config.yaml
experts_per_token: 4
routed_scale: 2.0
norm_place: "pre"
norm_eps: 1e-06
positions: "learned"
init_std_down: 0.025
weight_decay: 0.052
lr_head: 0.00812
final_lr_fraction: 0.0
Below are experts of layer 6 (counted from 0) of a mixture-of-experts language model. Rows are named router (the router's row for the expert), up (a neuron's input weights, with its number), down (a neuron's output weights, with its number) and show model dimensions 0-63. Each number is 128 + 24 x the weight over its row's rms, rounded and kept within 0 to 255. Numbers have three digits each.
After each expert's rows: a language model's description of what the expert responds to; "comes before" lists some tokens at least twice as common just after its tokens as in all text. This comes from a sample of Wikipedia text that the model never trained on. Tokens count by the router's weight.

# expert 19
router:150136117131167133176111164120146091119109126128135155135161114115094104107103132124126147105128115160143151120133131186100130144168128156150138116153121134145147103135193157083136111114105120
up1:122125125148139084084114142145131101112077119165157115165109191102145151138078112120123137132110120147130197117088120124123110138152134118182099112113131132146143098161133136155190115120110110
down1:120148123137141128149162113085140130132100107139102124146093112115177118141139117112091114150122096143128081148130128097115076127111099072159165197121129159103144120164159104117122144094151107
up2:142140131112134142137142124135116104081113136110165133115199115132145132148116093103149120098139119120086139162150153136115139160143165134168102075165148166112123115118102141153120139104113158
down2:165155123161112088120094112146118108135123100110126129145107128098117125136135142146072096124155141126145133149143125164140123145116133148114111114098086154169107111106137168171105123163148171
up3:137129094111169096192130152104141079102133102146104125125159153121097145162111086076150109142127162118116096089116145164139159145128139134112116100112128132129146164124102110114111150132123122
down3:115128122140149104152113144139150134115091105154115122151136133080141118119106102145115154126134120102110126162103101133111094107154152126104167118125073155121077154133153114193111147124132166
up4:127103139142149145117137113114103113165128142117142126104137161165120153140091155118123142089104146144134101112130108171117113160161100150110106162141109123138161092186143105112123099117109156
down4:140129111168154127156136142159148159114132112127133115143127135109117126112143129104166070099137102135117138113149093086157112142115124104112104174152114091162148118142129141125127143116156123
up5:120104129132069161117135162114162172160128107151100157101127121124096154114149152147143101137145138131163097119149109138107111148114115140140096127124058158206131114120140138104140118132146117
down5:118168131106164152097178126148124163118075135116107134058151163129135162134137123114132105122141116126102137145139125179124118099130098120143105120127101115163118091145150159116103119154087161
Separators and conjunctions. Delimiters in tables and lists such as pipes, semicolons, slashes, opening parentheses, ampersands, and joining and/or between list items.
comes before: " ", " M", " S", " T", " N", "|"

# expert 51
router:152106128126150149125111163168171118137125139156137163148147099113130106112082105111130155181143106135141158145127140173099164143138140139164104138143110114124130137127136145112117111110144116
up0:134111160164152139120137168175101156102139079121138130149105126137117132140102131141134094128114143198116163161105111137063146165124125098147072130124130128117117143125099106130083098120154154
down0:169140110121107146086152151113125177136123119112145148155106137105172125158104132083115115134145132120139126152131170152128089132131144158115165107138132122144177089089116096111145130097129101
up1:125133135138065117164130098140104127160146114112148123121146098095110126072121179105159148125131133134162113120126138139128163085135081169101093099128141141128126108160129127119168135153151113
down1:114125164127110142129126096108123114138107126152120121119120132159081099100174147138079102107134111106147173133106117169126165124135104115101138138150140146119112126097130129111147197146147141
up2:126140117132147112116129147169159105171132165146138129140148165153090151096151116136159122127098137113084110073089146170107158130102122163122119134133113133125102176107123134091110143136131165
down2:134082162102100146119128069145111133108141109125121166103120124101118142133134120141104151145123141124152132188134125125112068143141144080176098109113106093114200139162132118119176123131120100
up3:150152129173133098147167101113102107097138119115157079157049104091083069121100144138138131152145147156150163142128128110064118150138123154156141091132108137114125132097136124137163128167121155
down3:071122149116126115133124182141162146148134118164145096127127159148111148106170147106109076144056140147095154115135116089146148106157115104089126106158136148183149108108139137113147126127122140
up4:143082147148123130102099146128135181101141143123156139106087146133145134149103086120114140139099118214092142173101138120108119142124123135152110118146138127120147103140124111123125120151142126
down4:129089118111119133094189134089124112090093120102116156133129097120154131094171106149161135155117123133185109117106149103128165135143164141117120129105111145139147140157113137148167085085132168
Clause-ending punctuation. Commas and periods ending clauses or phrases after names and dates, plus conjunctions where, when, because, that.
comes before: " The", " and", " He", " In", " he", " the"

# expert 29
router:148152119129106164157107117151118110169066119155149144147157120115111136137110123103130118126121100163171132141142128134113109111150135160167117139136129102148141102120151164095129102118159125
up1:126114116166136152133103098124111141144135108130114120164155138108135187122109149120135149113145110136133132122133151132174110098106104123109151106164126161150137110109107105127110120131097194
down1:128174093164102136121135147160150169156153131106132128100127069148131117139184116103151173154125118165169121143098158126125145097115159102127128155113113102135117073136112114068093126159129109
up2:151149125108129148114134122161171077084146128104123126124139140104116119131125129124160139126146104152179177113142155118139120152150059150123148114092130119115119106124150167129142112092151074
down2:147134146151129137142155136115158157151114138143142109175134073109118112111131162115105141124129079094109115139098162127100116149104119112122136151159116139113172125154113096130125148076108135
up3:153109105141142121120158114156139105124098143120184111081104135088184161132159101112135096149164143132127109135078105144162145126143132123100144111158146149124095129064099086145124115123134113
down3:080180118084152129131163150138113124128163111156105098144166141127095134153122136121097103117113114111088150095141142129124143130126140127113160101146088135127107143114132151096123094120116128
up4:152132122114120105106136122180124120150119183089156113168102125144145156126057098137133151105138110149129099111129116112131116136151121137079155149116167074100160155095181135082120134143169092
down4:158118129158135112132104129117124114099143106152122122099146138130092130142163099137110136149119112132085179093149164115128110100108091135192111102098121149130104146169135093149167121111137169
up5:148136194088173126111145104125113123133103135134114087139096160160101091130128148132093094172134144163161154086140135112126170109149173135155149144109087108126132097137103129125142142150107150
down5:137149114149163082129109089125118151129135145110116157162156119095142109167121123111124123096134122130116144157180174139104154143138105105137135119165105145134114126099083142116120119067131125
Infobox field colons. Colons ending infobox field labels, such as Format:, Succeeded by:, Other names:, plus pipes, dashes and prepositions in tables and lists.
comes before: " ", ":", " M", " the", " S", " C"

# expert 33
router:154160080154148203124145156157095082122118134136123159134147126128148135123119136116132137144182105140113146114155133124141183134147147159140115135128157136138165128108135146113096106110127114
up0:118110092131119108122109151162176121179124167149151071100133127129121164155133104107157161134204136134127145105135126149141135128128120132133141122103116147129101105071096102117082152158108092
down0:180130145083127133115143097100145086124184136106121129098127147127101097133144117109119126160135110100134122159136129110135133151143145140100120132126159122106200105139134116130164108134117119
up1:130147120137160166111161140141117149138108167117098154136146124141107110137083180092141156119156096126075134176113088124096084110106149166139162163110138122124123109137130087140104121159114138
down1:148153143105163145124081180101146119112123146125147114139114101124134143123138151088085124111111164115091162167154132118107119118133101076110118100109117112162136133127124089153105113135145149
up2:131169150147145150138128156137164134126089090145093144135113158124131137119167137125160147134143117152144170106144093103130130150148079095141156160117099090124123146109150103127132116121183123
down2:073134168193127108108148135111130149151116106157126094107135129111131163142099083137121105129100166143119106110140130164180075143144112168122132133130125141091142144113124136131189125134112119
up3:136174145102111165120137143120102135090125149140151144105092128167086163123130123134127119146167121088122127113139110191145100149167135145095122141137133143107083099127129120109133096117145063
down3:112109148137119141135126140118141179127146067131125106137110123105122141127111143128140138080105148128210163141162128115150108110085128135114105131138127121129123094114147097111111108135146135
up4:112120098088091120156149125157121154127097141119139107105129122108152134156147132152159160126110134116136110160106145133121088123109130144113126114163129137135142132135141116137137100137094122
down4:154135138144128101120139139101152094134109116128132126125120095180120133104139101129110097128111097150154118125143094103139137132167147157123103125111144115154115095127083102111112124150091182
Plural noun endings. Plural and noun suffixes like s, ies, ers, ities and nouns like people, population, years, notably families in census text.
comes before: " of", ",", " in", ".", " and", ".\n\n"

# expert 49
router:149131107131157140165127154150143095146098114155173140142148127136152156093064137098105134155170127149108147093128140162108144136131160160168129152156149143125124129143161135083085117129146115
up0:146084090126129087113165132126134125172132109114149099110132150083098139100093156143098122163106131158129142102132159156151124117152128114125162146143080110167102100134128133145131120140122131
down0:139167156128123149109109113126161108112161114111144092128120129088127164143146117099138100115178135140109083144128167153122139182107116131090150096083086104159095147134119129115140132163135103
up1:155102115090148144122141115085174128145089143119126158121131134126160141145089120099132076108143103136132111141093114111150094124142146160125176120101071108149120129097103133121167142169101155
down1:183136134137120083118161144166103123132115132143094126113173166083167156090155110102145146139112132106124083139139115100134103160199149156110132100109086144123157070149135116115130136135129127
up2:123159141118106128125150140132113158123108096144163194146108151156139173126142137120159118168105114140138114116121107181130144166158187090147135127117158163123131120120142130134140088137109103
down2:178066103141099115172111150113153144146128106090115140106141160135114152157143116140127122101118130152088136148111111153110107145151157118088108122096144137141138100194138103153162110104129129
up3:123143119106164174170181105133159140154136131119110096141117110136174127106139160089133097179112118126111114141147141148149116178121130156131168170145099092135085099139136109150130092103119093
down3:143147136107144157150171157140139131099082110101106128137113095132106121130093120119104139109173116093122115111131130174118119124100157136112127101139139115121123109125108167104140149126142138
up4:115117154150140109122100146158142108092109109125120176156124127096161132118141131157124103136111122173135139065121099171139126110124119121154163124171127115102137120094172143117117112142124163
down4:075158156125125129166115152121124133121174126143104110139118127150145120115163151124094169115125139140136107102108038102096099086110147141146123171163070178120131160101113112077120156114136121
Common verb stems. Verb roots at word starts that take -ed, -ing, -ment endings, such as develop, form, work, design, mov, prov.
comes before: "ed", "ing", " of", "s", " to", " in"

# expert 25
router:153162114153111148130110171157111110141117128118163123149136098112128149082076123112105162157140119161173165138134149169113145156143141135186162124159116128140141139113170173108105113101107104
up0:092133138123140130143091152143138105152164113147082152112142147154156128135097122181107146099126166124105120163106107141081156156139108129139139111134089117172114135134143076105140160140151127
down0:132122124121099107140175123109113141158122099156168132123151086127107090147124134153114157123143106118162133131174130113107135148102117125080142078091129111138118099119137153133129119157091125
up1:112120133103113150138156134104139097112110125158116144168081152102152095139103097085140118127153132109147122128124147157093119115157108138099167179136092123079139076113126141164102120085103127
down1:171121139176123110157124141140143150137097143090135114100094167129122152081109145155100169127165094111098089141134126117121149082097157114122157118134147120172158120134111104100107127130126160
up2:111147137133116129116119143133120127112092161126114116128101157124104128085122126121161110166155099082103089116128149082113115142155085127131106121141087124159134097135128131130176137189171118
down2:136140102127176134103140135104088131154139155150137109128129145131125096118099135109113185102114133100158129138080070108116150129128159102127122144113147131107159097135133139155095110137093136
up3:116136121133090165156106109142160122118118135131113102142092103126121148127146147139123169148146116106143116158167147160123108137180096102144128153123127115168111111116101134154107117132110156
down3:104092128153153106112111107108159122123134119152082142141134134099120104073127139120120163136092086132169105127107112088132119136111153122106093177133112154101159129119092168129133141119140138
up4:104100113118130114133104056085131159120099134139146146102168137137131126099104137095151099126135126164113125155102157116155120108100114197126140098152095148118112137123159090135151140150122084
down4:142133147158115163105113138120077136154135096103090097157115088094135093133151151109128141124113129142118124141116189106126140154148123141073110133151139134159107146131118133118118135113108146
Space before numbers. Standalone space tokens, mostly at the start of table cells or before years and figures after dates or colons.
comes before: "201", "1", "200", "202", "2", "199"

# expert 40
router:142139128124156139167111148132118074133110114136157104130151113128123135128080125122111151126153104135155153083166137121124156171128138150132142138153105134177134117090149173108127126104134092
up0:121147198142113130145153120163116124128130125133130143116147126106140137105133091112134151128142053172156104121128164107124109141127148110102125152110138126151129143085142155143119165106115101
down0:138118111157105146110139100139116104145149125151113098146127177105133125106102134096143140143146141136127184141081125131106101148187132168118108078106086116128132102131139146142142054150149151
up1:146134115096130127123123105139075087162131104163156136102176117155104145116110155114155109093137125143127123157099114144151102166136154151163105177168124120116112123065138124119152073088129106
down1:093157157092174092126148121131130180145143105135129154118088170129133138155083096121098084149143103159122160147170124122116105104099137129133103133143147146151107108123106143078102150162129147
up2:158110120125129107104131138124146099096137153125158123127111146175103133119124109128106094154156135140143125084155077123121135119143138143110180093121147155120132166137136149111131072111146140
down2:116177084147136130126092132097124158175108115145124161105128146129125148141143136122129132155093118115114188101099144089154126181110147121148117111105098165072117127132111161123154155170100148
up3:135155168145114144130123069149128104138137086118116110139128102138111110148108128161134120102133124154152120152124125123085145129180108159131145139141154103118089177147138091071121143120181112
down3:145122110121159151120073107150148143115140132127127121114132108126106087085092151148109099127125186179159166151149142129142128094157119101118145129134139132107116131079140115145149087122140120
up4:103112109110117163095142070140163146123105140117119132130182136127104119136152116163092142131149129154122162137126140137115128157085164121142095118187113102116156084080120126152134130120133147
down4:152119112149070113129110135098150124119144109152103093095144165181150098134105133100164154119155144107126110098191099146144122154097111123132157118097158103127139093151131133119111145111148105
Table cells and n-words. Table row endings, separators and cell starts in wiki tables, plus word-initial n/N after pipes or semicolons, as in n/a, Notes, nighttime.
comes before: "|", "-", "|---|---|---|---", " |\n", "ort", "|\n"

# expert 22
router:163148111143125177145097178131120118132107124156136169167165125125124145119121157104078107173161097131160159130120172116106121133131143131142139142142116139151126142141135163148122131084088120
up1:174149130151104188083134104158072163111152139125114137122107143146082150119116158104155119111128122119169151124161184155092111123124143133139129137137139109116095149149116142087138136094114139
down1:119120138120119123111098117128154158177137127179069097175119113122105190125136099118108116139149137134113147117099105130121116137118130134090136124124143126130146116148150154167095177152128114
up2:131124164114151142134128094144116150081081144084118120136183172098173156138105127137142083181110101120167158109174136124148129143121130105150137159111160125116118123096166136120122120142112113
down2:133118166121140121124163147165114146101142106084092115169087156148134109119132103152127134114128150102097134112078112121163184120112134188121152091110121080143124106119103164123099138167126143
up3:104130127178154128101145122129187110116103130133171157123131110127135141149121152119139155154076137129110150093099086135138167164146084148143189090152127128167130101144140109147109117114166129
down3:138113146136112125186135114097138137119089108157136110149093117124151121116111083153150182140140101141151108132111131096131156146136162170145106112125090152127139085125135115143086153140140110
up4:170112132186143151114155146147104122119106158134131140123138067143089118090154134132122109139140087140113132123080111156134144099122124136158122124129103132127124153123109173142124079157080116
down4:068104117142124131116120073123105079145113131120148133155146155071130124164146140132143134158131132129044131167155126093129119141127114121123125106087149157176134119154138139160128103148144141
up5:125173133127111136153162147145105109152092134114072132071160165170131160133070190152068138150120134121136102153133109126133145116162108125124128154097135084161126117134135145099107111111103115
down5:158098092131154171143117156121132131150050117155109131140120093066124117138103120150139158090103158149122187110094114164134120093175154136208151124136137111123104122125103106130106128098111114
Word-final plural endings. Plural and ending pieces that close a word, such as -s, -ers, -es, -ors, -ans, also mid-word pieces after th, as in th-res-hold.
comes before: ",", " of", " and", ".", " in", " ("

# expert 27
router:132141118110153157129113141148117126128101129130150136125143140100135137123121111118133160178134117137157176146110148160107153146147155152140150131180130093172140112118132159118119097107109139
up0:149143087135110131142124114144130143112109124129119135161126128108133120171134152091102151111128123106143108128141113138152104121109135162172089104172135135120165164102171125109138179149103157
down0:088101108078137169133153130141108119124116117133148155118111135137100138141143125135173120126113125108129094134120074127123098165103120078099124178114121152089105109118148169144161142150174115
up1:145138157113125184102115131113118148112085160093103141104134088140166101166096116125133140149106087151157178116088135127095184138098132123166142146190148155129139145152117114162102080115155131
down1:110119146072142149174091128191118145113135114137164128128110121101144131128079148157155146151118157130126126125107139127143104143122137152136099106155118111115114127102118103119117101173124124
up2:106069097137133146134091159181143119134146140145167120136139110153135116083147125139132152147096131124088167103093120118145119125104152136115072125124130138121144103143190133115123147147116101
down2:115093114152120080125119147125154104086163145123118157119138087110088153126134118128163115176113106155138148112173109146144088089136142145152100168125109087113114163100119112143112103150164121
up3:161132137145134139149127140139096047112145155114133152145156138116157130185127099101112158156145163140092138162097140119132204145171121121108154150137136161099111161125123110115117134099073139
down3:126118145114123146102126099116092116146116158130162094100187165149110113131138165155086094122139151119101113149123114113119110161125105104115121151123131121115094098143124133126125137108134128
up4:140159120101148130089095178141151095147124132138107130142138123108121154127151094135173107168146142142141132155134099163076139175138116122147189127123115116116120114111116119112158101084117127
down4:128165155126089122094100110102114112156137097144139102116167159120135125110134110173145132066140103158104138146105154151126151110131093131149139129164163135134110131152072112146111121118114143
Sentence openers, closing quotes. Sentence-starting words like The, This, However, It, plus closing quote marks after quoted speech and some table pipes.
comes before: " |", "|", " is", " was", "%", " |\n"

# expert 30
router:135173146139141163126105138111118104164079114138115163128158112142101126120141121132092133135135069151139126129129135136170119156155145136151126106183172128144157123141144140109079112131135134
up0:156113122129123141145097158120125095152123096178130145132166175118113141103155135146125121131110107137105125130108099141150101159117145159190145114145150128157138144100101134179129136117149158
down0:139149141149126147135126126132155131127087148137119149110116136121155086146127165109136109086146104119135135144131124125119135141116125164095134116127107126140092101126112130132139140144162091
up1:114096101151109106110107132140169116134107150107123144124166109095121159157092083119165148152101145196121116103120152163097108134118110098155133102162134135135155086162078104142140158162106113
down1:153168108113062129113116108128153062165159111153155178126167174136170075084133128115154167141124127162095090115144107119116144145103139152080141136129104146125142156125196120123131113102123108
up2:108124073127131128099160140118183134122120108134141141138106176085145125134117078118112133179107082152143146141126158140117143144133140109134143153149133117102154126089106117097085127133086077
down2:163134142098115136134123108122074170139104096102119169083142117101165148120121109145144106098103127139141123160130142152082123131082111170113153165132124140069150148150146130109143143073103121
up3:117107135145151140096102190090132139161133127109165123124131150149136168138129121147137087175135182183131170122166069161113092161153105125097133156144122152102141093108124132117119125135136132
down3:133092101165114114120119108193122127102137139129130120094124131056144094113144129119175157140141133095136131125160183109100135124159084136099108136076131106115146158136132146098101103123165119
up4:143170151137139096188078128107117134136134122113109129123135136118110099122105139106111119100094109137126152131139107174189118140147161092108124106126135083148113106165138130121125096116119168
down4:122115113153110150122134139141142096114146099135130108121098125135114117174186165117064150102172172095174167142115124125085169159099119109130150116100162101150128094139162161161137126132097094
Word-final y and endings. Final pieces of words, especially y, ry, ia, ie, ies, as in chivalry, lottery, deputy, Kamchia, families.
comes before: ",", " of", " and", "'s", " in", " ("

# expert 8
router:168149108131144173138108160138125114159108117154124157149145133149099135113116128133093134115186106165154135147135150162093142119115135159147121124121148128127135131132150178106127131106146123
up1:130129100137112189096084133130133081135160113136145107116131121113135151146164103139151128152122126125140129129080057133131127115090136124164110154122097113123171117120156149137139118145124133
down1:158163128101083109140106129124096163095160167122136162129147156098167125123111161115100129120136127103084155103150168129115158144161106113123084141155120105119116161135126142110100123151112100
up2:121115099197112095140193108100120131188102146155151144125147116119104130118095141094093108109169114118135125148097125167155139146185079138152112131108141129090183116180121129140126111127120129
down2:161083154116125111135141146124116110125111160098115124106146109112168122130136150113109122145124134164196134105108130109127111125114104131104180125118090135168107109106111137087146147089117133
up3:150120108113157169128074135161130139116136111126079157109145140152080166143177128138135147107125086124118109137127121151127117121126119185127135144137127111133153123191159145104117146100123148
down3:123125146104139124128100128140093133109146089102131117118130156144096170132141134149119145095154142130124149127068129173131130140153126145107081157140148121158108110138120118133146128140132168
up4:147096130157100139150112126097124126095148109138125131166106101122107158123122153109099131125153051094147089142097164110163116110136139143167110116165112140122107138085139133127133104126126143
down4:143145127136126174111138147137124110148126123102127122129104119135132091105162069145136172140168183185114163145149126134077158131113170119125146118119132136138134097113146134107126135141097136
up5:101106127161109092080098144135144123136141102154112138148110123112129115153153167129135112118138097133171173131109146199092126137172110130146105109140134118133119131090107148164127128093105142
down5:108127186119138114184142092177110159136138119110092122128138111103146130135104145108133132101095155136123107149077137127082110086140105117119129107124147134157134136112135125114123111186146137
Latin-style word endings. Word-final endings like -us, -es, -ae, -ium in taxonomic and Latin names, plus commas after place names, as in Laurales, Praemastus, Semarang,.
comes before: "\n", ",", " and", " the", " (", " a"

# expert 26
router:142154114158142148150112154133104119099066149113133182121200148088137138095114129119118103143175114147125164093106126144128149123150163162159119136123165172158141089111153137121128066104147123
up1:095103119123165150070136098120096119128128157102098118178175101165125114120151136120133139090138080125109114104139146114122132105130100166166125123153134133142105106124099132127135108126096127
down1:147114114105152133103127099122153180154125171162147123128161097146109136162139144135135130111122113170149138102153094135102147141160147124058111101107114166146131089167138124134115123124116099
up2:174136138097125147116133081139134090138131139165116150141163126129161121129136172110120110120141109137107149138130123122156092134165112125167082114167158125120159101131167122161115143112133106
down2:116067098178140133132131141151131147124114115115126130126095116090132061143153069140125124095113168149142141100108139153075135121127164098105150153148145126134130104107141093100112194120157106
up3:094116114151145152120134116098133104101105078141143104122127149105140104136145155145124124095115113121136137156166139132110119102108131091144092183144180133153127128134141138147107112112131120
down3:139118154136155138140136127135133127122120117099193147124126132164121131141139144131141124110143118111123140118142137137104150149128139068134144126167118089118137104112104106069110134146098136
up4:147145145146153146160120145130065147115124142137130120142145157145168133141103156130132130122124107113150120083156118077104176117113106039142107135149094121110135138103119149138104173149158143
down4:133139150089102097154185109177134114136137105081121152095117104140152113098140145120126132140126137151163119125162150085160146127167107110151120162081093122125126139153071127139108130120126153
up5:132135145188124166152122147129099135094108106149139113112147155096191125102080132115124110106104162152118145114068111155147128172160111145117152150134120179195088127112142144121139118135123108
down5:137151134119080105131114158095068111130124166125168160083122134140140157103134143108168126155153147167093095156123141148121141132162142133143110103069089154126156091079153111175129148172112122
Sports and quantity words. Word pieces finishing words about sports results and counts, as in g-old medals, reb-ound-s, w-inning, b-out, and "million", "points".
comes before: "s", " of", "ing", "ed", " |\n", " in"

# expert 3
router:140155086128152148149092165173114107116092127172155130122148120141106103110107104113108128155165107141125130138115126158102157138162142169177111140182144136155152083126136159106120112103155126
up10:098114121127181136136131098143117114142123138094120127146133133145133153194154110060125168121121101120108070123150153152135123112155195120096086131121123067124127120138112136117132130095150140
down10:179130154117101148126145166101133151093096118129149109097144129124124102153152117140143102118128160140129155121155139149091134143112148143128158114132150153135119111132123154125114125121182126
up11:126139134087136187104103157149109089166094080137125109103080146147122099137138114107161137116170121122164111130136147164146167103098138122151101126081145162112138124130104081104123108145120150
down11:146128145147127118121090151094116115134174116151077106169130128102158129129119151117098123135140163138120117139153147140102095116108133151138132143107085151136120116098116165123144109125187186
up12:164139104118140129134128151134108137147132097119129122136144160146100157090080108119125137114125090126126129141110144133121214130152102152172108091147121109115154102085108143150127118084157141
down12:112162134123085139124130131108090124164139183106132126133134127130157160121141154116109091133138163109085126113107152125169109099115136140095157150144127118144140124130101121135172100115134112
up13:105157139116124167158069103137127160069153098134136116112135146150138113115165126161159074115132108098129136126139108137144100148118103108157120188142118146159122127158130174115193119097100171
down13:152133122152164112114194129162158121141167153113142135153107090138135099106125113097155129107129128139124138158141132089104098108108169120121118138095093153116150158129144153160107087116128102
up14:116101079158129165142159119112114113136094125125162160086117156109134119132135119079093117121168149150150112122143117181106145082122135143129120096147128138130124162096113140130117108086148111
down14:108118110117113148123138156127112133115090130109127103080170117136114146178137141139168100154118107121117078133118144124142135228110097117104147144125132151153129140143143136126105152125130155
Digits in numeric data. Single digits and number pieces inside coordinates, years, dates, ID codes and statistics, such as 33°59′03″N, 94000471, 2012-04-18.
comes before: " |", "–", ",", "\n", ")", "′"

# expert 15
router:150172122155116122133096131135112124137113119151135114151165090106120130121071130111121169110129122183146153151160162156124165168137162144148133146147128144131143089117104162117131111123127112
up1:139172119170138149157129122129144126131096098137140082130155134115147144124109158116119163093144125092142145096137122122155107160175127143121119100144075165164132124134090152114143071097102098
down1:140148118099125113161075134124139156141126109133134098095098107112145190139116132069131090143150127133111152134118117128139099101135132109171130152127094137120094173095132140140097117140149131
up2:121133137166124108126110137157108147106097139175104107108144101121109134120128138133111111101095143123140115176073109106133112141120107089146101174147170147117128121134140100131140103094107150
down2:127084109142127124103142139178138133142124166157145147122121105155135158132132137149078151132119101097097115101125117142111109146115090164121141072154129114102134190135113149102179112092105120
up3:127138147129154079119111090146124178121109149153073120144151136114146128136092148142113142151107122160178151101142132118131122151154175185124168136185090158113114135105117124123121106104119135
down3:133131142071118151122094110087147055150131126123116081151117104130091111123096124114137083098105162155095141130146136116117135120124142124187150154133124148118086101145109123142142167134084130
up4:176151115108167157122111145115138118095117142124103143158121099122127108114128107115102139129139132096124134130130111076081146085090160102126136131136155124127115165133159163160159108110123099
down4:163148139138159123134203113098120105086119123145171129128134116145171131164131123120167122143134145091114115102112133119165121112127093127074121108131152148154133096127121077154153088129129128
up5:118121104188142168093112133144111128162154106161097142109182143153110113117158159155094173091129099105129090135132144096121123099115163116093146128129114158180148117128147112103080100143108081
down5:134064159116145099053159118155115102157162104120139125133122111116102107134120119127118128177146150138169133128140109161124125139147124151138107130175101123074152134136157098164143170133144130
Prepositions and row starts. Prepositions in, on, to, for, especially sentence-initial In/On before years, plus word-initial In-/con- pieces and table-row-opening pipes.
comes before: " ", " the", "stit", " a", "stru", " his"

# expert 20
router:161168096146117124122122196154106110138100122173157119139146123112150122100059141116098145138137102157167153098142124147116152154144152149146143119155171133135136128126163175121142098107131102
up7:154118159136125154099125121162110143137108091113115118131140128159080115136112153138130136167152150122112136087125129113128179121114122121134124145161154161103124128110129112145163117144128133
down7:149077163148108120147087075069139112123128116148110150139125092108129099130108143148130133155109140146127088128173092156135126146115161115142127101120110136161142137142132138128144118135163146
up8:156145157129108135118137112086154118137099125116100102150120137057160144091138140154126132144086113119123127087177130163117158188128143173122108115125143172133134113135148087140113134083110110
down8:125181076130114164172096095177111151155131098105101158115143123148115103183066112156147107098128159165139131152106104122158116092063105125149153104117120129124083114112130155143145156144155095
up9:129153136117157081130119125140166107143145105132095160148080130119112106120108145122151102155157138127132182120180158150134121121146151138184184134106128150147157103141096131126135117157108088
down9:156129077146130116121113100103162145112101185113126127174157123101148142147119107089117141154130110139179153139104150087117155127114112145117099164145121125130117158152210131117100143114127167
up10:129150156121126142176141134125147116170111114167130092140132114157153155136133134112117126086127161137147185111119121149131123164162167141094133113118107154118108135178100085099096121108152076
down10:154111140137210125163127118098136110178168119070140140144134131120112132131086134113123156162105134128112120104161074133143095114104143159125126141141051108143123115116110110117142145202108161
up11:124134148127132156104106123083091153108140121092118086123137112131158083119127119131138099121116083141128169106181144130115160145091117114138098142145166116100112188112132122139127117081102137
down11:154108092170126132125131130153175102113106108145118128098147154159157148167120148102138104111118143142158126178097130104139120160146106131094100143103163151146139095125135154090137116124120133
Spaces before numbers. Bare spaces and digits that begin numbers, mostly years and coordinates, in tables and date ranges, as in "in 1945", "December 1993".
comes before: "201", "0", "1", "200", "202", "2"

# expert 60
router:127124060116145172121124174157124097132091149131143167125153103131148138103119115095107148161156115133146136103117145141120144130157145157172162143144117135130149121081138147120096112125129095
up0:103159101166116171155134128155125116166091186090171111124143119121132109159103101144120124159144079183091135114128110125132106119098129126126115112122136157102127154146122143102132137094127173
down0:130152157120131137105105091148177133128186122117135158109087124131164111170205128148133123099117131145149115156092144131128106124137138137127106115114132123149148096136097121122163131153115114
up1:159119072079137139110116164155118128104112121098160123177157117156112136144150082104127126149138154164173113123126106117119160101129145126131114141095139107128148131123131133157107140167135106
down1:108110124138111110100113167143121097124118164120159170115131093105119129153127132124116166079124120140125148162137101129105163100147105101128085142101132170147106120133126083104175115078171168
up2:144143118113162145138130165138143127161109132158132171164142124108144118158106123170099127107103140137134143113144169158070146056099113190071149115157109147092068149145113097145134108137109122
down2:155103155124105121116152125176136094109122138092091106083114087139162159123130176060118118125137110112116141125121103127125153162123140130159141152102118098135125100129138131095103171156128121
up3:096134140138116151151126137119141076113145149127152114118101109125133165137113185073072126125070143147143145119188154109114105153127144114174106111130125135111092176130165120069150127153127139
down3:100099124115092114098138107112097140153121113157117166153157131112153174144092119107162117149145146149155128135149127116125137145145117078088140132112202113119157090121141146110166129109156146
up4:116123132143170110120119140095088153121151088138133132125079123147118145090107103158098158153124175143116129124096174148105154181121129137126138152105152136114135108129106134143101143125118141
down4:142173186124087132127097145136144108107093139164103138120173107148134098123123148158123139150156107099155163125131124107122096119110148129109115115178127160089155141087172127122121085120123103
Past-tense and participle endings. Verb endings ed, ing, ated and whole participles like used, located, held, built, after a stem or after was.
comes before: " to", " by", " in", " the", " as", " on"